{"head_dim": 128, "rope_fraction": 1.0, "learning_rate": 0.00293, "max_seq_len": 1024}
Below are experts of layer 3 (counted from 0) of a mixture-of-experts language model. Rows are named router (the router's row for the expert), gate (a neuron's input weights, with its number), up (a neuron's input weights, with its number) and show model dimensions 192-287. Each number is 128 + 24 x the weight over its row's rms, rounded and kept within 0 to 255.
Before each expert's rows: a language model's description of what the expert responds to; "comes after" lists some tokens at least twice as common just before its tokens as in all text. This comes from a sample of Wikipedia text that the model never trained on. Tokens count by the router's weight.

# expert 12
What it handles: Line breaks ending list items and table rows or following headings, in election tables, rosters, and dash-bulleted career or taxonomy lists.
comes after: "|", ")", "==", ".", "===", ";"
router [157 141  93 142 128  82 161 137 146 196 130 137 167 115 147 107 129  80 141 191 160 167 120 105 152 144 142  94 165 125 125 130 122 129 131 133 128 140 123 127 128 175  77  89 100 147 120 110  96 192 108 104 145 112 131 166 141 111  94 155 149 161  86 141 151 157 112 122 110 133 114 159  94 106 153 116 128 122  84 172  99 148 149 110 176 157 173 163 125 125 113 130 149 163 126  96]
gate0 [ 92 115 136 130 102 155 151 161  93 207  83 136 124 141 121 103 170 130 143 127  98 104 121 103 148 128 158  81 151 131 170 136 140 138 135 104 126 164 163 111 141 134 139 112 142 119 115 127 145 105 101 135 167  78 154  99  85  92  93 136 105 100 163  98 123 104 138 156 167  91 142 131 108 182 130 116 159 163  91 167 138 111 127 142  81 130 133 130 122 159 118 150 123 141  94 119]
up0 [116  95 126 139 113 136 128  98 107 139  85 207  94 110 113 107 118 120 110 107 100 130 149 125 117 148 163 139 148 143 142 160 114 140 109 131 115 121  88 127 100 173 100 158 141 116 156 130 160 158 135 120 118 148 100 101 104 160  98 120 126 134 121 128 110 153  77 195 133 132 110 117 108 112  85 168 129  88 118 122 175 124 119 147 121 103 145 120 108 126 155 146 171 145 125 109]

# expert 23
What it handles: Single digits inside numbers, scores, years and coordinates, often in table cells, like 1–1, 7–6, 72.95.
comes after: "| ", "201", ".", "200", "–", "; "
router [116 102 126 148 125 111  89 121 148 119 128 138 103 127 163 159 163 155 162 129  89 110 143  63 123 104 166 146 151 135 161 164 112 131 134 129 139 146 108 164 145 110 138 131  96 115 176 149 138 115  71 132 110 136 110 146 147 111 143 145 141 142  88  77 131 121  84 161 123 116 131 154 124 126  98 195 146 161 131 142 109 144 128 110 159 129 124 130 146 112 117 135 104 138 117 100]
gate0 [105 151 145 114  97 130 123 113 134 132 114 115 124 139 127 128  78 151 145 104  80 103 133 121 143 124  74 138 139 123 105 162 103 158 117 111  95 136 128  72  92 148 103 106 144 138 126 106 136 123 151 107  77 129  86 144 144 140 157 123 156 107 111 118 139 129 112 118 111 155 161 186 149 139 123 114 113 144 178 142 148 105 131 147 110  96 153 128 161 164 110 158  96 128 104 138]
up0 [149 120 101 125 142 173 116 124 147 118 132 150 147 127 107 119  84 132 119  80 105 112  97 130 113 143 133 122 148 141 132 134 145 115 117  70  96 157 146 163 112 133 130 146 131 136 136 142 112 156 105 113 104 129 149 129 137  98 125 150 145 131 168 119 139  88  83 140  91 162 149 121 133 109 109 147 145 116 141 113 154 121 118 138 130 132 107 126 131  76 166 139 126 137 111 123]

# expert 19
What it handles: Line breaks, and some table pipes, ending list items in infoboxes and rows of tables, such as DVD cover entries and election tables.
comes after: "|", ")", "\n", ".", ";", "=="
router [150 134  74 136 108 118 148 140 141 183 134 141 158  99 137  94 120 130 107 176 147 147  96 140 147 162 151 101  98 170 135 116  88 106 129 138 107 123 139  82 114 131 121 147  76 136 118 104 102 101  75 101 133 117 133 116 124 122 101 149 135 157 110 136 146 136 100 113 114 150 106 165  76  95 146 118 137 110  89 171 117 168 145 110 102 160 158 132 118 138  95 109 150 111 148  98]
gate0 [127 124 121 132  94 158 113 128 124 153  80 132 146 136 141 125 145 125 107 139 146 117 143 122 123 164 157 165 129 169 115 125 110 114 133 174 137 149 132 134 108 115 100 134 131 111 124 147  99 146  54  97 135 123 167 137 122 133 137 129 144 107  70 148 174 100 151 162 156 132 115 153 131 163 148 123 125 111 105 101 155  78 105 134 141 168 137 132 163  96 126 115 125  94 148 138]
up0 [137 133 151 147 173 169  96 123 136 129 185 115 140  94  88  93 137 116 196 150 131 152 138 183 146 110 126 161 161 117 154 143 126 101 131 108  74 125 134 125 110 141 124 154 145 116 147 151 109 129 145 119 122 123 135 115 103  58 119 188 109 134 138  94 135 114 125 119 116 136 131 154 139 124 108 101 196 127 145 157 142  90  90 105 126 117 157 147 134 189 150 110  91 157 120 136]

# expert 62
What it handles: The dash opening a bulleted list line at the start of a line, e.g. "- Afterglow", "- Preceded by", and leading row pipes.
comes after: "\n", "\n\n", "\n  ", "\n    ", "\n      ", "} "
router [176 117 117 143 118 140 148 157 122 149 108 151 141 150 139 170 142 104  94 124  98 119 140 168 164 120 101  88 108 185 144 138 109 151 129 120  76 138 116 151 127  99  98 110 177 138 160  95 118 158 134 129  86 141 133 123 142 154 136 156 118 143 140 140 143 121 151 149 144 158 121  91 141 116 122 146 135 146 156 154 146 158  74 117 106  84 134 143 117 139  92 122 118 109  83 133]
gate0 [120 131 119 171 130 142  93 146 129 109 118 158 184  91 120 178 125 155 107 164  97 129 148 155 112 125 150 145  73 150 107 118 118  98 124  78 100 102 119 131 107 122 135 102 147 139 131 115 132 115 129 162 172  94 141 158 102 176  94 130 164 131 163 118 110 138  93 107 147 111 116 104 147 124 126 148 137 138 127 141 163 138 117 150 102 114 115  94 134 103 100 149 122 175 115 124]
up0 [142  72 121 103 122 104 161 122 134 157 150 134  95 152 156 136 138 119 154 146 171 152 153 158 107 136 108 125 137 144 155 126 128  74 136 134  94 131 121 115  81 120 161 134 160 108 140 114 115 112 117 118 168 135 146 120 159 105 130 129 127 163 107 119 133 111 155 130 108 124 137 154 131 122 137 103 110 142  97  89 113 125 120 130 135 129 122 122 119 140  95 148 130 142 145 148]

# expert 26
What it handles: The == and === markup around section headings, especially the closing marks after titles like History, Biography or See also.
comes after: "\n\n", "also", "History", "career", "Career", "life"
router [124  96 130 132 101  82 157 105 134 105 100 136 133  74 147 171 140 157 101  97 124 153 156 126 160 145 163 108  84 149 111 131  87 160 136 136 115 117 121  97 129 141 163 132 160 137  92 116 165 103 140 150 136 146 112 189 133 128 126 135 149 136 120 128  94  90 124 169 108 133 128 120 126  67 134 156 145 135 101 113 164 149 112 122  95 103 127 143 127 114 144 102 131 147 140 137]
gate0 [133 129  85 117 113 146 156 127  95 156 107 115 130 104 145 129 100 147 117 167 160 146  98 143 164 142 137 132  55 103 162 122 107 135 128 100 130 139 134 162  96 118 115 137 113 117 142 142 115 134 146 135 112 118 140  88 159 124  92 120 157 105 160 118 133 154 128 146 117 162 175 134 132 111 131 124  98 116 140 125 162 123 158 178 117 139 190 111 163 144 138 145 142 131 117 127]
up0 [124 115 120 142 152 152 141 187 105 122 100  71 136 113 142 126  95 156  86 175 153 136 174 128 155  92 143 127 123 115 134 130 125 144 114 136 175 142 109 119 110 145 143 188 114 122 131 153  92 106 149 112  55 134 121 154 133 109 153 138 154  97 146 127 180 150  67 130 113 117 144 106  77 135 124 125 129 135 110 113 200 144 109 118 124 126 119 167 167 105 142 165 150 114 130  77]

# expert 33
What it handles: Line-initial hyphens in bulleted lists, plus degree signs, colons, bars and invisible marks in coordinates and infobox fields.
comes after: "\n", "- ", "W", "E", "1", "Personal "
router [ 90 146 127 126 152  93  90 177 121 103 137 123 150 140 121 147 128  83 106 153 156 167 155 136 143 142 157 115 115 101 150 146  95 101 135 105 106 124 156 114 156 129 160  68 161 135  96 118 154  72 166 180 119 134 182 114 146 156 133 125 154  94 154 112 153 114 134 131 164 103  88  88 109  93 105 136 137 172 138 132 126 130  90 158 100 109 162  84 101  80 118 140 120 158 101 105]
gate0 [123 164 109  96 104 149 115 129 143 109 151  89 125 108 138 134 137 148 136  79 141 144 152 128 176 163 135 106 118 124 130 142 101 126 112 143 127 150 124  96  71 144 114 103 109 128 134 111 132 125 149 144  70 124 109  86 116 118  99  95 131 103 147 197 123 124  84 132 124 113 115 155 155 145 139 100 127 149 107 144 115 118 124 146 109 125 136 118 159 125 103 132 145 124 123 113]
up0 [100 120 143  97 144 160 132 123 124 101 129 144 129 138 109 142 122 125 129  63 109 143 189 107 132 118  91 154 102  97 107 128  75 144 146 152 118 129 144  48 142 117 105  99 119 109 112 130 111 121 143 160 114 148 136 109 164 101 101 122 164 104 113 138 120 196 118 141 144  98  64 128  99 167 144 158 147 154 115 146 128  99 127 175 129 132 139 162 139 117 147 124 106 150 122 149]

# expert 39
What it handles: Colons and bars after infobox labels or year ranges (Born, Died, Website, 2019–2020:), and "place" after medal names in sports tables.
comes after: "- ", "\n", "0 ", "1 ", "medal ", "1"
router [165 137 127 113 163  97 143 119 124  81 162  96 137  94  89 168 154  96 102 150 130 113 109 132 129 116 147  90 140 101 123 156 138 131 138 145 166 143 139 169 102 152 112 134 125 167 129 129 139 119 173 156 108 151 149 127 146  87 156  88 120 145  87 132 103 149  93 119 164 100 117 141  92 117 157 108 161 135  85 106 139  88 138 151 120 159 114 164 138 139 124 171 141 156 133 125]
gate0 [117 141 123 106 197 116 164 125 132 112 119  90 153  98 123 150 126 131 155 133 118 131 126 133 130 177 113 128 118 140 136 144  97 120 123  70 118  95 155 158 172 153  90 123 159 129 107 112 158 142 151 112 120 156  90 137 172 122 119 145 102 122  99 126 113 134 136  99 152 103 136 138 100 133 128 127 120 134 137 105 110  92 134 176 139  93 118 114  99 136  94 101 131 125  83 145]
up0 [102 103 143 152 109 151 112 141 126 119 127 132 117 158 111 123 114 131 166  81 145 135 116  92 105 128 176 162 107 142  86 130 118 107 133 129 123 113 133 154 140 116  89 173 174 144 126 100 137 124 122 140 106 130 119 138 141 107 161 123 133  94 156  89 119 157 163 132 143 170 130 120 139 132 177 131 106  70 158  87 128 161 162 127  97 123 118 115 114 122  83 161 134 137 149 171]

# expert 10
What it handles: Opening pieces and odd characters of non-English names and ethnonyms, mostly Arabic, Hebrew and Asian history, such as Ya(ʿqūb), Tok(haristan), Palest(ine).
comes after: "the ", "of ", "in ", "by ", "The ", "\""
router [103 141 134 130 116 142 147 159 119 120 129 182 148 121  92  79 116 111 142 146 144 118 115 147 112 127 117 149 126 103 144 132 115 129 122 123 106 111 123 151 137 129 147 142 121 150 123 149 150 135  94 119 128 128 119 134 105 142 117 129 144 144 110 123 143  91 163 121 102 109 149 161 137 182 152 124 101 118 140 104 122 106 111 148 125 120 103 113 125  88 145 102 124  95 131 148]
gate0 [119 149 105  86  90 117 160 160 103 160 109 176 147 143 133 150 117 129 123 115 174 159 108 152 127 129 143 155 110  98 111 161 133 180 140 112 130 121  80 124 159 164 159 131 141 128 115 136 124  67 109 114 154 105  91 125 131 122 115 141 104 129 108 171 164 119 112 150 139 122 148 127 149 148  94 103  97 139 175 121 117 142 141 136  69 162 129 119 110 118 155 162 144 125 122 107]
up0 [115 161  92 138 173 142 111 134 151 122 123 141 160 129 145 171 151 128 149 111 123 113 110 109 177 109 115 120  89 112 109 137 118 171 124 151 139 106 111 145 101 130 116 123 121 125 132 122 132 103 126 189 133 151 142 138 132 164 123 148 115 128 161 106 121  99 144 157 146 107 128 117 157 153  86 188 141 160 151  84  83 125 126 150 102 175 138 123 125 155 134 145 146 164 166  88]

# expert 5
What it handles: Sentence- or paragraph-initial words like In, After, plus word-initial pieces such as In-, con, trans, inter, Ex.
comes after: ". ", ", ", "\n\n", "In ", "was ", "On "
router [161 112 159 162 150 161 105 124 116 120 159 157 151 129 165 113 166 143 157 131 123 115  71  97 116  98 110 162 113 134 113 132 110 112 122 138 119 121 156 149 156 126 124 146 139 146 117 170  98 123  88 107 116 137 108 134 132 130 121 157 136 113  93 114 116 116 141 129 106 161 171 165 137 121 129 153 171 147 142 161 107 144 180 137 137 108  82 116 128 144 156 155 131 115 146 122]
gate0 [152 157 169  73 166 125 133 163 142 107 120 112 149 115 118 129 114 107 149 144 127 177 147 118 153 159 112 113 142 147 135 110 151 119 145  87 116 128  67 109 154 101  96 135 166  95 126 119 124  95 112 117  80 110 112 126 140 140 138 124 162 152 135  99 168 154  76 110  67 142 135 105 170  93 134 105 173 148 137 168 110 115 160 103 106 138  94 120  80  96 145 153 136  97 172 153]
up0 [133 121 108 128  89 151 103 131 121 118 102 138 146 100 136 103  71 120 109 127 141 126 167 168  63 164  74 136 117 139 142 156 108 149 105 152 105 131 131 153 189  99 127 117 147 157 110  99 136 123  85 103  63 179 135 116 126 135 120 143 108 119 115 163 141 153 107 107  74 164 146 107 148 157 130 111 154 146 107 121 119 132 129 127 123 140 145 154 126 161 170 117 127  85  82 122]

# expert 42
What it handles: Pipe separators opening or dividing Markdown table cells, plus semicolons and colons that separate fields in statistics lists.
comes after: "\n", " ", ") ", "0 ", "1 ", "2 "
router [159 114 148 146 101 114 115 105 116 172 118 137 154 132  89  83 121  70  82 118 145 142  74 149 135 161 132 139 153 149 140 101 139 115 135 134 125  93 144 144 142 116 115 114 112 120 163  92 103 151 133 119 151 129 135  96 139 147 139 150 101 146 134 146 151 100 125 116 174 124 125 139 124 118 102 156 119 126 124 176 151 137 125 120  95 108 141  93 141 158 123 111 127 119  92 168]
gate0 [ 92 137 121  92 150 153 196 106 139 169  92 142 133  87 119 169 142 115 170 112 133 141 123  97 115 140 138 117 142 143 140 119 128 158 118 117 143 178 143 111 126 183 109 119 128 117 149 145 136 123 135 129 151 133 113 156  87 135 160 123 107 117 127 115 167  86 123 116 166 128  97  97 140  86 112 173 118 149 127 110 154 155 132 171 129 114 134 139 183 103 137 117 122 102 182 108]
up0 [ 96 146 146 103 152 130 173 190 129 145 145 126 128 131 114 110 122 101 137  96 147 155 146 111 160 149 150 151 125 124 161 113 105 116 123 151 129 157 121 112 169 133 133 141 105 147 103 171 151 101 134 144 143 114  55  94 127 150 167 118 111 103 150  93 123 160  77 126 145 101 150 142 109 123 124 135 123 168 108 182 170 108 141 145  97 140 110  95 139 139 130 149 135 136 136 113]

# expert 18
What it handles: Sentence-ending periods and the line breaks after headings like ==Personal life== or after list items, where new paragraphs begin.
comes after: ".", "==", "|", "===", ")", "="
router [128 119  78 135 115 165 137 149 134 136 166 147 124 151 135  90 161 139 165 131 127 133 123 145 140 145 140  93 153 166 124 129 100 119 132  68 137 106 129 133 134 117 137 130 134 107 118 117 167 192 102 101 146 101 133 141 119  86  84 151 172 136 147 145 151 163  89 127 101 150 124 135 141 165 135 104 125 140 122 114 154 116 157  97  96 158 106 164 127 122 163 112 133 151  91 152]
gate0 [105 177 181 111 138 114 136  77 131 153 120 115 143 127 145 127 142 178 144 128 132 156 109 117 135 144  91 104  94 120 147 114 148 156 116 138 135 143 148 141 149  98 100 146 116 135 108 143 110 116 125 149 136  94 132 110 117 152 131 117  92 172 141 115 143 122 137 187 138 132 148 194 140 160 162 159 115  99 111 149 147 130 148 145 127 132 124 106 101 131 115 156 115 150 136 112]
up0 [159 101 122 105 127  76  90 187 149 140 134 147  92 133 125  88 108 118 106 163  94 165 109 149 109 121 139 131 165 156 108 118  26 140 131 103 129 120  95 108 118 135 115 111 146 127 105 168 138 168 132 181 136 149 135 115 130 131 105 122 149  98 125 145 136 148 103 111 141 135 107 113 135  76 141 112 139 102 118  91 116 127 109 129 132 131 120 136 118  83 156 148 150 141 166 134]

# expert 44
What it handles: The | separators between cells in numeric tables of sports stats and election results, plus semicolon separators in lists.
comes after: " ", "\n", "0 ", ") ", "1 ", "2 "
router [142 130 131 118  98  97 140  92 118 161  98 122 124 149 107 109 135 109  90 138 132 156 110 131 157 138 127 164 154 141 128 104 145  98 140 132 160 113 156 145 156 140 104 112 106 144 148 110 100 141 163 122 152 138  80 121 140 127 141 141 108 134 126 144 155 121 140 119 187 101 108 133 160 128 117 142 134 158 141 146 128 144 120 135 135 102 128  97 140 145 111 105 124 118 100 154]
gate0 [118 132 127 108 127  90 149 118 108 164 103 111 115 141 132 108 109 178 131 168 106 146 142 158 143 173 129 138 103 136 137 171 124 137 139 160 138 131 140  86 162 181 132 131 169 156 125  89 214 154 129 139 111  93 125 162 143 168 152 131 150 120 102 151 143 110 142  77 144 140 140 127 152 119 137 106 131 135 123 135 139 160 141 161 148 172 154  70 120 115 126 141 132 150 127 127]
up0 [136 147 122  65 157  94 134 118 116 155 130  96 132 157 139 156  72  89 185 123 104 117 146 129 138 116 136 167 133 135 172 117 123 147 137 122 150 117 144 138 105 128 118 138 130 132  81 141 167 167 123 157 145 138 117 114 128 150 163 130 147 124 156 110 165 120 112 139  93 134 120 130 172  74 166 121 143 151 104 134 138 134 106 150 123 131 117 124 173  78 141 128 113 151 171 128]

# expert 61
What it handles: Club and player names, letters and numbers in football league tables and career stats, plus words like League, Goals, signing, side.
comes after: "| ", "; ", ": ", "0 ", "–", "League "
router [ 85 103 149 135 111 143 143 132 131 120 158  92 116 155 116 141 191 113 171 120  91  78 130 110 151 112 133 134 132 109 148 126 134 119 116 118 169 119 129 134 137 135 113 149 103 134 165 119 142  82 142 173 145 123 121 131 124 124 148 105 116 167 136 130 115 106 102 132 110 121 142 126  97 136 160 125 150 127 110  95 125 136 141 198 165 153 148 154 106 190 128 160 130 170 124 118]
gate0 [ 97 136 133 138  93 117 103 128 142 150 118 123 120 150 124 154 156 147 146 146 152 115 129 169 126 109 120 146  90 116 141 129 129 112 128 132 119 120 159 138 104 171 115 101 162 145  95 153 141 100 132 135 171 129 132 143 137 174 123 155 110 136 131 118 127 136 144 122 119 131  98 157 119 125 130 119 128 107 109 100 134 103 116 162 124 154 119 137  89 138 140 123 135 140  99  85]
up0 [142 146 122 112 110  94 182 129 166  90  94 137 152  99 135 108 155 100 183 144  96 168 124 126 106 107 141 117 147 131  85 116 112 121 116 123 129  89 133 162 115  95 147  99 159 132 147 149  87 104  99  92  76 120 167 147 160 104 145 109 125 158 138 121 118 116 163 127 114 113 102 123 111 156 109 146  88 155 126 140  67 111 123 121  91 100 107  94 133  99 111  87 121 132 145 158]

# expert 29
What it handles: Determiners and subject pronouns after prepositions or at sentence start, mostly the, plus his, this, their, he, and Dr.
comes after: "of ", "in ", ". ", ", ", "to ", "for "
router [128 122 131 154  99 132  75  65 136 114  92 101 154 158 141 134 137 127 145 160 142 114 124 128 162 156 111  99 114 142 116 137 117 114 141 153 129 132  87 133 129 101 128 159 164 143 100 129 141 177 101 106 142 146 124 154 108 127  89 140 125 164 105 151 131 116 155 148 140 132  97 129 156 142 119 139 168 163 147 156  83 156 133 134 157 142 172  81 133 144 109 122 140  66  99 125]
gate0 [111 130 128 134 135 158 145 125 137 123 123 188 163 115 136 105 118 147  42 126 126 133 135  94  80  98 126 102 166 150 133 126 151 172 132 115 113  82  98 166 130  99 161 142 170 131 154 122 125 142 143 109 115 136 101 117 180  89 133 121 106 112 153 139 110  97 154 112 162 106 133 122  99 155 145 139  95 115 113 146  96 145 124  97 107 133 125 138 105 111 106 139 109 152 141 187]
up0 [148 107 124  83 141 124  76 109 117 130  88 123  80 123  92 145 103 143 153 167  94 110 157 165  98 128 105 132 164 110 135 116 107 144 107 135 125 108 132 109 152 145 125 151  84 121 174 145 124 151 107 129 125 135  82 117 134 125 100 138 127 113 145 116 140 121 131 169 126 129 158 156 138 145 128 165 105 124 160 125 155 140 141 124 122 110 161  97 192  74 139 150 157 148 177 169]